Weights of a small mixture-of-experts language model, trained from scratch on English Wikipedia.
Size: 16 layers, vocabulary 16384.
Experts: 64 experts in each of 16 layers, 4 picks a token.
Training: a variant of Muon for the experts, 223M tokens, 3396 steps.
Below are experts of layer 11 (counted from 0) of a mixture-of-experts language model. Rows are named gate (a neuron's input weights, with its number), up (a neuron's input weights, with its number) and show model dimensions 0-255. Each number is 50 + 10 x the weight over its row's rms, rounded and kept within 0 to 99.
Before each expert's rows: a language model's description of what the expert responds to. This comes from a sample of Wikipedia text that the model never trained on.

# expert 23
What it handles: Pieces of personal names, mostly surname endings and Slavic, Turkish or Arabic forms, in lists and tables, such as -ić, -ik, -mann, Johnson.
gate0:59 43 62 73 58 59 38 55 56 60 65 38 38 37 47 61 43 54 45 40 61 58 53 55 63 68 46 52 58 27 54 45 54 51 48 62 37 49 39 47 52 68 46 51 43 75 19 56 64 51 57 42 36 70 51 61 47 44 51 49 52 41 50 47 52 41 48 35 30 39 55 52 47 64 56 60 39 57 58 53 36 43 56 34 54 45 58 45 39 35 45 52 46 53 43 51 52 47 49 45 48 65 50 29 52 42 62 53 45 49 47 41 54 35 44 40 43 48 38 42 53 46 31 47 47 47 61 47 72 54 45 64 39 78 44 51 46 46 60 56 64 68 39 34 58 48 59 69 45 51 61 60 48 51 65 47 52 34 58 47 38 54 49 57 52 45 46 40 49 54 53 51 35 50 46 65 49 54 68 51 46 38 34 28 42 45 44 53 51 46 56 55 64 50 55 75 55 51 52 60 59 43 53 59 41 64 49 67 46 54 38 49 65 38 50 43 45 53 44 48 43 60 47 56 44 36 44 47 49 67 78 32 50 34 37 42 49 50 61 40 54 46 60 36 47 71 25 44 40 51 72 49 45 50 60 54
up0:43 39 50 73 43 63 56 49 53 57 47 45 34 38 57 54 47 47 41 50 40 52 57 44 62 48 54 52 57 52 35 52 34 41 54 58 47 51 52 45 53 55 46 45 48 52 29 40 69 46 56 41 58 63 45 49 47 44 54 41 67 46 72 37 38 36 46 42 37 45 46 44 34 56 44 46 43 50 54 51 37 47 47 41 43 29 60 40 35 51 55 55 35 57 30 65 50 59 69 52 39 67 45 51 57 62 60 58 49 53 56 44 42 36 45 38 45 64 54 36 60 35 41 50 42 66 59 46 63 53 37 57 42 69 53 40 29 44 48 44 63 57 41 61 60 59 50 67 35 50 57 52 58 65 52 50 41 44 46 50 41 54 44 49 34 64 38 50 46 63 63 61 29 63 55 48 45 36 72 58 40 31 53 47 38 47 45 49 36 51 55 60 63 55 54 67 71 55 56 59 60 26 55 75 55 56 61 68 38 36 36 66 64 54 47 64 46 47 50 51 37 58 48 57 46 48 54 54 41 65 67 42 33 44 55 47 42 53 48 39 61 51 69 74 48 41 32 46 46 65 54 50 40 49 64 48

# expert 52
What it handles: English first names and word-final pieces of personal and place names in lists and tables: John, William, Ern-ie, Sid-ney, -ford.
gate0:59 50 38 44 58 56 41 47 48 57 51 54 50 53 54 49 40 32 51 66 56 65 50 50 57 48 51 43 59 28 29 44 35 53 67 58 44 58 46 41 57 53 48 41 46 56 42 62 41 63 50 55 46 35 47 64 43 53 54 41 40 55 36 57 56 47 33 33 44 59 63 36 44 57 46 50 56 58 63 39 49 49 51 76 36 32 64 52 32 58 70 62 77 41 50 58 48 55 59 50 52 52 36 48 55 51 43 36 50 49 48 51 50 53 59 45 53 36 67 47 57 43 41 49 26 57 47 58 39 44 57 55 65 41 39 55 47 50 61 58 28 45 59 53 51 42 54 49 41 44 38 50 27 62 57 46 70 44 48 46 65 49 38 48 57 48 42 57 40 47 74 66 56 35 54 65 44 39 40 60 56 41 64 69 54 27 32 37 50 51 45 62 51 47 54 52 57 66 58 50 45 50 56 40 69 41 45 50 62 62 61 43 35 40 40 62 45 48 44 44 44 60 47 71 55 48 57 40 52 56 52 56 51 64 79 44 46 61 47 24 53 54 65 46 29 50 55 45 49 49 53 37 50 47 28 59
up0:49 41 58 38 51 55 41 35 52 55 47 59 55 48 44 56 61 41 52 72 46 54 52 38 63 50 57 30 55 37 37 39 41 54 62 37 44 51 39 62 62 51 58 51 58 58 43 48 41 65 52 50 53 46 58 54 33 42 55 40 29 67 37 58 52 39 46 33 38 45 70 39 44 55 46 47 61 60 65 44 58 46 54 77 46 49 62 51 38 50 55 68 69 49 29 53 48 55 41 51 50 54 47 51 69 50 45 56 52 46 49 46 52 50 59 50 56 51 48 48 59 52 54 55 41 61 32 55 31 50 54 65 56 55 51 61 64 53 53 54 37 53 52 31 45 51 46 43 39 50 46 52 29 63 53 43 53 42 44 40 38 47 30 57 55 42 52 50 44 46 73 58 63 30 63 61 39 49 37 53 59 53 54 60 64 27 37 54 41 49 49 53 32 31 49 58 48 56 56 42 52 47 36 43 80 50 37 48 59 70 57 49 39 28 41 57 44 53 50 57 40 64 49 61 60 41 54 55 41 57 58 57 51 63 65 45 61 59 41 28 39 57 67 43 24 64 38 47 59 48 44 33 60 53 42 71

# expert 16
What it handles: Articles and short function phrases such as the, The, of the, and the, 's, often sentence- or section-initial or inside organization names.
gate0:52 32 52 33 49 35 54 56 51 52 39 51 32 54 41 56 32 46 43 50 44 41 50 50 49 52 38 58 38 49 43 50 54 54 38 51 57 46 68 40 49 53 44 43 57 52 45 43 40 76 56 61 52 63 49 46 38 63 32 53 50 58 40 66 47 59 46 58 75 47 73 48 53 69 60 46 39 45 51 48 56 60 55 66 37 34 32 50 46 37 42 34 64 58 63 58 63 48 65 41 55 54 50 42 46 56 47 59 50 47 51 41 41 38 47 48 50 44 67 55 64 45 43 63 37 50 49 57 28 38 41 51 34 46 41 54 64 72 31 62 49 63 53 42 42 50 55 53 52 59 33 44 31 50 27 51 55 32 44 66 52 58 39 57 46 54 25 52 49 60 44 52 55 46 49 54 51 52 42 47 69 56 58 39 35 53 45 57 66 50 42 61 59 69 48 58 43 49 51 57 55 66 28 56 59 59 61 67 53 50 56 57 41 49 58 52 67 51 34 61 47 44 57 43 59 75 53 53 47 38 63 39 47 65 48 41 53 44 64 58 47 55 49 65 33 49 51 33 42 61 32 39 49 30 58 54
up0:42 41 60 40 35 43 63 58 56 64 43 47 37 35 44 61 25 42 39 46 45 53 49 42 55 56 37 55 40 52 38 68 54 45 48 54 76 35 60 34 61 45 39 35 59 61 38 41 38 54 45 64 42 75 42 40 58 50 33 49 50 45 41 52 45 60 54 49 61 39 59 46 39 58 57 50 47 51 60 57 48 54 63 60 56 40 44 45 65 39 37 44 57 57 57 60 51 47 57 45 66 46 62 27 53 52 43 53 58 55 50 48 40 39 55 44 47 28 56 68 71 51 46 51 35 46 59 45 32 36 55 56 35 42 44 46 71 60 36 46 71 67 64 40 35 51 58 49 58 48 34 45 46 46 28 58 52 48 47 66 47 54 45 49 35 55 28 49 46 47 43 59 46 48 57 64 62 60 48 61 67 59 62 53 37 56 54 52 50 48 43 57 39 61 40 55 51 53 44 52 62 61 40 43 63 71 72 48 45 53 38 52 38 54 50 45 58 55 37 45 39 30 56 53 58 75 67 54 45 54 67 49 53 59 58 51 49 32 59 59 47 58 49 42 38 52 44 41 44 61 45 46 59 33 54 62

# expert 12
What it handles: First letters or pieces of South Asian, Arabic, Indonesian or Finnish proper names, often after in or of, such as J(ava), Kh, Sund(erland).
gate0:49 36 61 57 48 32 59 51 57 40 49 42 47 62 78 50 34 56 64 50 67 58 42 49 50 45 55 36 32 57 58 26 59 52 69 54 45 41 38 54 53 36 54 46 48 46 45 55 50 56 51 71 67 35 48 43 60 33 66 56 44 45 62 58 50 51 69 38 56 55 45 25 45 50 40 43 58 56 46 48 62 48 46 46 40 54 42 46 64 50 49 37 56 36 28 38 58 53 68 41 42 59 47 32 39 23 41 55 49 49 26 49 52 58 47 37 57 37 60 46 38 48 56 61 40 51 53 54 59 44 74 50 46 46 42 32 35 38 28 31 42 57 56 50 70 50 44 74 56 42 57 48 33 33 29 64 49 48 40 48 42 52 59 55 57 46 51 39 55 54 58 52 54 51 55 60 56 45 46 51 61 68 53 54 53 51 48 68 70 45 58 47 46 43 53 57 44 48 56 52 55 47 35 73 39 56 64 59 48 57 41 46 56 57 55 56 55 47 52 47 54 59 54 64 61 69 60 33 45 53 47 53 44 44 65 64 50 51 22 54 57 62 52 55 50 46 55 54 53 50 51 34 52 46 44 40
up0:39 48 74 58 53 39 46 34 57 27 39 41 27 46 62 52 38 54 64 36 66 61 32 48 60 46 33 42 42 66 54 38 70 60 49 60 36 46 44 60 52 47 42 45 55 50 53 49 53 41 42 51 49 44 43 43 54 45 62 55 42 39 63 50 53 46 49 55 48 81 34 42 43 61 55 44 62 55 48 49 59 40 46 50 30 60 53 64 54 53 45 39 47 47 56 43 47 46 65 38 37 59 62 43 57 41 44 46 55 49 42 40 52 55 50 58 45 32 58 35 42 56 52 55 45 55 52 56 68 54 70 49 55 33 46 46 48 42 44 41 34 57 57 50 58 54 53 64 39 32 66 57 45 73 54 49 62 59 43 51 48 57 60 39 51 45 48 54 50 61 60 42 59 63 54 70 51 44 50 48 59 65 63 51 55 33 46 71 55 34 42 44 54 52 47 52 40 48 44 40 57 44 42 64 51 58 73 65 32 56 42 50 57 56 52 49 51 48 52 55 50 69 50 56 37 38 66 46 33 54 35 65 48 51 55 46 49 56 10 48 47 70 53 57 53 56 53 50 39 38 48 71 39 48 36 33

# expert 38
What it handles: Function words starting phrases (The, of the, at the, by the) and empty table cells or list dashes at line starts.
gate0:61 50 42 48 54 45 57 46 51 53 59 54 41 57 61 62 55 41 22 41 47 53 51 60 61 24 56 59 57 51 52 58 54 50 58 45 58 48 54 58 36 60 62 48 47 48 47 41 49 50 59 42 59 73 53 40 58 47 53 42 45 42 55 61 44 44 65 48 50 44 39 60 38 51 53 53 44 36 39 56 60 54 75 50 33 63 54 40 58 57 60 47 56 50 53 47 65 47 41 52 58 43 45 47 24 62 55 36 51 37 69 34 32 51 30 52 41 51 49 37 45 57 62 60 48 51 43 33 59 65 58 54 55 52 42 50 56 55 42 53 48 20 43 42 46 39 43 53 50 65 48 50 53 40 49 49 51 59 50 45 44 40 46 33 47 21 46 56 56 60 52 39 46 45 33 54 40 49 52 63 45 65 38 52 44 41 51 59 52 61 77 42 68 35 42 71 55 61 48 46 59 59 43 47 47 48 21 43 64 64 37 60 31 54 56 36 58 37 42 42 38 58 42 67 56 37 67 46 39 50 53 59 66 61 37 44 61 65 60 45 51 44 57 33 54 64 64 44 44 46 59 47 61 63 43 70
up0:51 44 46 58 26 53 53 40 45 42 54 51 36 47 55 61 66 47 37 49 41 53 37 52 47 61 64 45 72 80 44 50 61 50 58 51 47 74 56 36 46 65 59 49 48 41 47 60 59 49 59 49 57 55 53 49 45 57 56 26 47 51 60 48 52 44 42 40 59 55 42 45 51 40 50 52 48 32 47 44 50 49 58 46 33 65 48 43 44 70 55 65 51 58 48 47 53 54 53 59 50 38 62 63 56 59 52 34 50 52 65 50 49 59 41 59 41 48 61 53 35 44 60 63 60 46 62 45 51 37 70 50 31 49 43 52 45 43 61 64 37 40 61 39 39 66 46 68 52 48 58 45 57 41 37 39 53 43 57 61 36 63 66 48 51 24 38 37 44 47 43 40 49 40 57 41 37 54 21 36 57 62 56 49 36 57 28 56 56 50 50 40 60 35 47 75 36 59 49 46 57 60 44 52 71 59 28 50 64 41 38 53 35 50 57 29 45 43 61 43 44 51 49 66 47 61 47 41 53 48 56 52 68 55 60 44 49 82 47 45 40 52 49 58 43 58 50 44 45 56 35 53 53 51 35 56

# expert 19
What it handles: Short syllable pieces like o, re, he, co, bo, do inside words and song or album titles, plus sentence-level pronouns he and she.
gate0:56 48 65 49 55 58 47 53 42 47 41 30 23 39 52 42 44 45 36 58 32 49 48 57 30 28 50 56 45 52 45 49 59 39 48 44 56 55 47 64 64 45 47 51 42 42 58 54 67 47 52 42 64 44 55 65 45 73 42 61 50 44 40 60 45 48 52 54 51 62 53 41 57 49 53 37 56 50 70 51 57 52 24 47 40 56 44 54 40 51 55 52 55 63 51 29 66 41 53 51 59 45 41 28 40 49 52 77 46 47 34 45 40 33 60 51 61 43 51 64 53 54 43 34 38 58 60 65 62 42 52 33 66 49 38 48 46 75 50 30 38 53 51 29 50 57 46 68 49 44 60 29 44 53 38 58 47 56 54 72 62 63 45 58 59 53 30 49 63 43 63 50 42 46 59 56 46 55 42 57 45 50 54 59 38 55 46 57 60 40 57 55 45 38 41 61 39 67 41 68 37 55 38 53 48 63 51 37 40 47 47 46 42 45 51 35 61 65 42 49 68 44 50 58 51 43 45 53 64 64 62 62 56 49 52 57 60 50 51 56 42 58 42 59 27 41 48 34 49 47 66 62 61 66 47 46
up0:42 48 47 59 44 63 37 52 41 26 57 40 36 47 48 39 47 42 27 55 38 50 52 54 37 42 50 47 47 44 39 57 53 37 35 58 49 50 50 76 62 49 50 44 45 31 69 58 51 40 54 50 61 55 60 60 36 71 49 74 51 54 47 50 55 54 52 51 49 51 46 28 49 61 57 38 45 38 75 50 49 53 41 43 45 50 42 59 46 54 51 59 59 51 62 20 57 48 66 49 61 43 44 35 46 52 47 69 53 48 40 62 47 41 60 37 47 45 57 60 58 52 63 38 50 51 56 56 55 46 52 53 62 54 38 38 38 64 38 45 37 59 37 39 38 46 41 50 44 35 56 40 56 42 46 67 34 49 43 80 63 58 55 51 48 47 36 61 59 35 50 63 35 60 56 69 51 54 33 48 56 43 58 54 35 54 48 51 62 42 51 59 60 64 51 66 44 64 63 64 40 42 49 39 37 54 51 36 56 40 54 38 45 43 50 41 53 58 33 53 64 32 42 47 63 38 43 56 70 52 62 53 50 64 49 37 74 46 37 61 57 51 54 52 44 49 45 36 62 48 65 64 52 71 47 48

# expert 62
What it handles: Final word pieces and words ending titles of albums, films, shows and companies: Amaz-ons, Zeppel-in, Boehring-er, Records, Show, Love.
gate0:64 44 43 59 38 58 41 54 41 42 43 49 48 58 48 37 54 54 29 34 43 50 48 55 62 41 51 51 45 55 44 39 46 36 32 62 32 43 50 50 50 53 66 47 55 53 59 56 56 57 60 45 73 37 41 47 34 43 35 55 50 44 55 51 54 52 55 49 54 53 44 55 54 59 57 38 47 51 48 47 39 39 55 42 61 46 36 76 54 52 54 64 48 58 36 49 55 55 55 40 38 48 36 45 59 49 47 79 37 67 45 64 49 51 55 38 57 55 28 55 62 56 39 47 51 43 68 53 47 50 48 62 54 53 56 56 40 54 47 48 76 39 40 37 72 51 63 50 46 52 33 45 58 43 42 57 58 40 37 48 68 48 41 44 54 62 56 55 60 37 68 61 44 46 38 46 57 37 34 63 48 42 34 83 44 54 38 42 50 34 47 54 68 47 43 39 34 51 47 41 49 45 41 44 66 54 57 43 61 63 45 38 52 36 61 43 51 50 39 53 68 55 40 42 63 55 40 38 70 52 53 48 41 66 64 41 56 70 59 44 45 70 48 69 49 44 69 33 41 44 53 71 54 62 37 47
up0:47 44 28 68 38 49 65 34 35 46 39 60 42 51 52 44 45 63 45 30 43 48 62 34 61 37 38 45 49 48 55 42 46 26 39 53 48 50 61 49 53 57 46 35 56 54 62 49 47 38 59 53 52 55 43 53 41 49 38 35 45 52 48 48 64 56 48 43 62 48 42 41 52 60 51 44 40 50 51 49 36 29 44 48 58 41 39 55 52 40 67 44 57 56 54 47 49 42 59 55 48 61 35 46 62 46 46 66 32 70 57 70 65 54 54 39 60 63 42 52 47 62 55 47 40 62 57 55 48 50 51 56 52 55 41 35 57 69 44 43 41 49 50 39 57 74 57 65 31 53 29 41 56 61 42 38 51 30 53 44 68 62 38 49 45 63 53 43 44 58 59 61 54 49 57 59 61 35 44 41 59 57 40 74 56 57 35 42 75 43 45 59 64 55 56 40 50 54 38 47 58 66 38 59 56 38 57 36 56 62 61 25 41 35 51 57 36 61 53 48 57 52 42 40 57 48 36 45 56 48 48 50 40 82 57 44 54 69 56 46 42 64 49 57 63 69 49 35 40 48 47 64 46 58 50 50

# expert 10
What it handles: Short word-internal pieces inside Asian, African, Slavic and other foreign names, often after K, Z or J: Hyeok-ge-un, Kareem, Zuru.
gate0:45 50 54 54 62 48 61 45 68 42 48 37 50 42 48 64 43 28 49 52 53 41 37 77 43 47 63 67 49 46 34 62 54 53 52 78 33 36 52 70 42 62 48 52 47 49 42 78 50 58 52 73 54 33 33 54 44 57 71 33 40 56 51 49 50 67 57 59 42 44 54 38 42 42 51 53 56 65 59 70 62 52 36 36 43 49 50 39 60 55 61 48 48 41 46 43 45 42 60 45 63 49 64 63 59 40 54 49 52 51 43 46 63 52 50 65 48 55 42 46 42 29 53 50 34 61 39 31 59 58 40 28 48 56 46 54 48 57 63 50 44 53 34 56 38 42 51 59 36 63 48 51 37 50 55 58 41 47 55 44 51 56 45 41 43 59 54 30 62 33 55 60 43 48 51 61 60 48 54 44 55 64 47 55 50 52 41 47 48 48 53 42 68 55 45 59 42 47 51 27 38 69 47 57 56 62 57 56 45 55 37 27 53 32 50 42 41 50 38 51 51 40 33 41 65 59 61 58 46 55 61 46 68 46 51 45 64 56 45 51 58 40 59 57 45 49 48 41 49 70 36 31 50 57 57 26
up0:48 47 59 36 68 35 55 44 71 48 58 47 44 61 45 61 42 41 40 54 65 37 41 61 36 52 48 54 45 30 31 62 60 41 62 67 42 47 62 50 53 64 52 36 40 45 43 69 47 58 57 68 49 35 36 63 56 51 67 33 27 49 43 47 40 70 46 62 27 44 65 47 34 46 47 53 50 55 55 63 59 66 42 40 47 50 57 53 66 58 41 39 50 50 52 59 34 40 53 54 53 53 53 59 64 41 47 42 61 47 58 55 51 49 36 61 52 57 42 43 42 30 41 63 36 50 38 45 42 49 37 49 41 59 51 55 69 53 58 55 43 52 38 57 41 67 54 55 52 50 43 51 49 59 50 57 50 65 60 44 41 49 41 59 42 50 59 27 55 44 45 48 47 41 37 53 61 48 45 48 61 45 70 54 47 52 46 45 39 45 47 40 58 53 54 47 46 70 56 31 49 66 45 51 68 73 62 41 48 72 43 42 60 37 41 46 48 23 52 40 74 43 30 49 69 45 52 51 49 54 58 37 65 42 61 45 53 58 44 55 57 48 55 55 43 50 47 39 70 58 40 41 39 63 49 33

# expert 50
What it handles: Initial capitals or pieces of Spanish, Portuguese, Italian and French names after a first name: Andrés L-ima, Stefanía G-ómez, Michel Le-grand.
gate0:43 53 69 46 53 37 57 61 50 56 55 48 41 56 56 63 45 58 53 52 54 61 69 43 49 49 52 40 62 67 45 56 39 66 49 63 47 58 42 47 58 37 56 51 38 48 49 44 42 46 53 48 53 45 45 51 53 54 31 56 36 64 44 45 61 50 48 48 45 56 57 37 48 42 58 58 46 52 50 39 55 63 44 44 58 42 49 38 55 34 47 58 74 45 61 41 51 45 40 48 64 34 69 61 23 44 48 34 51 57 41 53 40 58 57 38 65 36 25 59 68 49 41 59 50 52 55 45 59 50 50 45 54 58 68 60 56 40 42 51 65 55 47 53 46 41 48 74 47 47 53 59 45 64 45 46 55 46 30 67 47 20 20 61 57 56 59 42 33 55 56 46 45 60 37 59 35 59 54 45 47 58 38 69 44 35 58 58 45 57 42 46 47 62 71 66 58 47 43 57 27 60 41 50 45 53 44 43 66 60 37 45 36 42 48 47 48 42 40 40 64 31 37 44 65 54 48 44 33 55 65 58 44 54 44 44 51 44 36 59 59 24 58 46 56 57 46 52 62 62 54 59 46 55 32 66
up0:34 51 70 46 65 43 60 56 45 63 62 58 30 37 51 51 36 52 63 46 49 68 70 49 50 47 55 45 43 58 40 60 49 62 65 57 37 48 42 58 51 33 51 55 42 59 57 62 38 50 55 47 51 35 50 59 43 56 38 53 42 66 47 46 52 68 50 46 56 54 39 27 48 39 50 42 52 59 55 42 43 59 50 44 60 36 49 52 40 33 38 62 71 51 60 64 53 33 38 57 62 33 64 69 34 53 52 49 51 65 49 59 44 48 50 50 70 37 48 57 63 38 55 39 55 48 52 44 48 49 52 26 61 51 52 62 50 48 40 51 78 67 44 48 68 38 46 65 49 50 57 45 40 55 48 32 57 36 37 63 55 34 35 67 50 58 50 48 38 54 74 43 50 57 56 60 39 58 49 55 37 58 42 59 44 42 38 54 41 39 36 51 56 67 54 66 53 63 42 48 40 54 35 56 39 38 38 40 53 70 41 40 41 50 53 45 51 50 50 40 58 50 48 43 52 43 47 51 38 63 59 57 51 62 56 42 48 30 36 47 46 25 52 53 64 41 55 46 61 56 54 41 41 54 37 73